Below are experts of layer 3 (counted from 0) of a mixture-of-experts language model. Rows are named router (the router's row for the expert), down (a neuron's output weights, with its number) and show model dimensions 0-159. Each number is 500 + 25 x the weight over its row's rms, rounded and kept within 0 to 999. Numbers have three digits each.
After each expert's rows: a language model's description of what the expert responds to. This comes from a sample of Wikipedia text that the model never trained on.

# expert 9
router:489497476485498491531532519503512540486473512520517535512499462479465515521461500517507499505507476466465466490523488549532508539505520509522481464541477455461496491523514513527588533536476529474465474506466520483504509506526493503538516479474510511520498507476478526510520534477476527520463517485512490454485494552544483461481484497552458483513517497503493457483499504489489502537502540472522487491504527485479522486462508553488466508523496496524507501506480472476467471447493526
down42:503487530518491518511481539482500538507494484513523483500532501468504463444470535467513484523495485477543543521504498502503491491439467494536481481464517506481506489507493493568451499491507495563499508537514493521512518494484529499462496501521509485502485542570508462480499427530512459491506496497506484515464539534497529476500493538521497495473514459493501455467486459503479487509490488493512530486520473442479511471542491471486515514501501487514509528549518510488497466482534491
Short word-internal pieces of longer common or technical words, like implic-it, inhib-it, synt-hes-izer, techn-olog-ies, often Latinate or scientific vocabulary.

# expert 25
router:502500504478532493460497433501507487525475477511478462534527530456493541495466569523485514490469525456486517484476483471544520489534520494486528477475464477495471497541505451474479505487532476525510458493476499522532495469479495490483492565479515462523497546520490503497499531543532532526489527523474463541528519500499495512506478494528507493466521508505509534497512490494485539491506514506527500544522519532551481452545478522505503480512512511512509496520492500507469509457516473
down0:553482491480504522505534497506500478494468526533499504509484482540548545475481526479529515542559462522468516480532539489524519486483478516502487522459548497481513507498476547484491496484482498508505491467502477504529514535465497502484532494509478491480518519507460491511477486503493503474512538475513512490499545505505551504527494512485540497522501494491526545538501506488515522516494480516567569507527461503506483512490530537483477524488489471507494484522532485519472495513558584
Single capital-letter tokens that open a word or name split into pieces, e.g. C-redit, M-fg, T-ibetan, often after | or dashes.

# expert 31
router:524518546482473557509526514505492493497470487509492498498493509488485458511477495507495487471488478497456506461530481522472398484509508484520478478525521456533471548502518517549483522478480469527517482468535497498498527478477513476515520516493500476488509459511475509532484525484503500558529511556512520472538499493481478466516504509506498505546527507461518473475499460511501481481538463501496490511494507488485516423492474492529505504513504463503484530536512467514499515479488448
down1:509516461498471491503487517504495529497481520507499498480462525514509487504534468528460453503495506477493481554557453481482501542488530481425465520498493488503514534549467485500499487496486513532503486502478563509487467506489496495514522516460508515505446472523465449498513471516461480489485492507490470494509520536465550525533490499533506486515528440501489503499513462539449515502439489497527480520494487508510538481501490502492503526506502499489515445471494526505480543520525488
Function words linking clauses such as and, but, to, was, is, had, and sentence-initial He starting a new clause.

# expert 12
router:513524535446516439552495478474491474498488477530476426487508526476489485498466532539475507449474472496488533514534501493500537476500481494458558489472498506517498537492509488476469460498523515499530503523489497484497541499487496510472485497494528456487499505525543516476446495501513495523473526516476509516537490522488518517489499460502524489500522517512484531512506476466483490548497519485503508514466523533518482480567464480502527514503473491498524489483433509478447496527507496
down0:497454524502487497523498485451536485497517511483509452465539498494487496512464458489520496549507482521501481498536516458485463515522489501494481479541446519502534535488527437515503473487519524494495489515490511489509557518489450521501522512494522502490519530546529559515526491487519465502482497482480472490516535497458472511511506499492464470459499458535483468515496514475498504520471499462510513559523473504482500458449530463491482480447520517499509481516510461507503502514540518
First capitalized piece of a proper name beginning a word, often after a comma or table bar, as in Nag-oya, Jos-hiy, Mar, San, Mc.

# expert 18
router:526480514465497522522492515518481503505482515527471512502497471530496562474534507515479483449468504494518485510524479502531542488483502506507530528491514513500526475533528517517534526486507501500533500512495453488545501554465494482523511518523511544516494433445535509519526529517447476490477511487511501487489491484488520525474508508467511535479479482490491515546461476475479520443514533498481528530476476544506525515482559495493478496500490489443474538522468469476509466477519526
down0:509493510515514459502532469481530516538502534440516478538482544497532460499499516480491492494548445435491535501440506504551467511506494494481493515540500563541474489466472484484453528489519527506519551505483448534494478503526524478523498524515498526484499495478519488525509484490514515509523501472516472468483522506474487527492509494525499549447491495545474475543511507492483477495481490495502482524516507477486516536482482475457482506527492517527537509488492513508519474499508541
Single capital letters inside acronyms and codes, like SNM, TF Sport, OTI, NBCSN, chess piece letters, plus periods and degree signs.

# expert 22
router:499476459518515495469521507487450477483493520482494505486502530482497522482484499479461518518477519462477529478507498503526520505471471540531513507495538511516491483427540530529512500518460499510533485484488534548470549468494478478475533500521496488485508492522441492520471452514473510496492499479516503520522496500484471503494487485476479512489510462470426502511483531498473491451508479505495492514498500463497510473485512499440523491556505525503485492449481485458457568534484488
down0:554507485519463489513494521518478487481484495502478514469500525507531504468532477431575521458508482500498482491475496482495528492547510523505488497506479427496498482532534491496492479520485500496518504487478496524521504563481484497481561506513472528514522487515535499531468474515469504459472529451500513455476512556503524516500512445518504528441498488500495511475501463539487508504525478489476471476469466514545473531499508477499521518497538519503493492503496464501494516532480492
Lone space tokens, often empty table cells or the gap before a number or year, plus signs like $, £, −.

# expert 6
router:556523508480470477444472469505505516486466509514522513481496522432496494508474482471485481497540461500505523528517502472481494501491545508505456517496519528478522529498452519483471467494452487539515476483493454509497511502531462465579460510501499512551492501472526517464493510513480488514494551464490524568486515512489503468503471500525546466505529513508517491484473523486500511523493486475505531500492485513454517502524517514493513508479454536535513513516505531505465475523512495
down0:537505487515481497505531507463511492494504465499538466483522485480546530564527498497508528493462507489503541504493479472529520517481490479431506463478460496517509521469476517512524506481547520521504527511496506549455502524529511515457488549462487556513446501474456530456503500491512484508489476527523462518524513498510451499452501481498526530537500536513513497500511488489501487489546503508501515478480466482523486480489509509520533449517462500464510503545527452487496511500496494
Second pieces of proper names after a capital letter, like L-od-ge, L-omb-ard, Bu-en-os, plus percent signs in tables and colour words like Black, Silver, Gold.

# expert 7
router:498535502460488505518471488507503485493487490546494467488517527472525521499534518521498497476504489482521506499473450489492549492456534513512467489452496478488493534526492521496486473504499489488523521502476537510484497490519493504459504582481511456486507473526416499497501498476539520540491520523517515510523507456538488498513508474463543469516478544499532530543498493488486499447488547506488514521496494572500488482485475512481552497469494520479483466496484494502457531512520522
down0:522530505471524483497507509497533511484492558508477520530504458545520485523479503471532478556489457479462463543485532470489489503482522526471486544498464489472507484488487495480481487565505481478485525507470495498476520527512466551467509463470495490511511474474491500534535500506496511445488514501476476476496491479497493489509509485491526491497480459484477516507544504540517551517505498506421488447539510459521476500470531434518488531506509486515505507506502510509512518475530514
Head nouns for organisations, groups and roles after the, a or his, such as team, University, staff, Council, Minister, countries.

# expert 11
router:492502520501518458512517509511532520480487480515474548445517502497501525509573497501488525516523501516553539496518541556505508500527455507496488509517524506490519499472500456523490540491507501534485508523499468500474467511538520486491503487493483522501518546492460489508487466492479504447505508530456521517510497480466525516512544476507466483535506498521512537543514510546530452514526502517517508494522500480484476464476498469462445508469500496479519505465537467523509513455562483
down0:435513506472475531484492492509456485496477491538527484456556505495522508511491447511471456484510549488507510491473497493472493504463512498497500505521532508495547494504512497525501541499537500508512509495524466490475474506478501486492470543509496535483516503532477500535439486522516562468480482525493456489513517503535542520461549500488507481533474491468517525538507535548495516473532526487477519497509496513515492482505535510557541510476450501502466469533513507487505482487503544
Early or middle pieces of longer Latinate words, such as sub, trans, inter, per-ce-ived, ind-is-putable, Def-ence, cons-ensus, Per-u.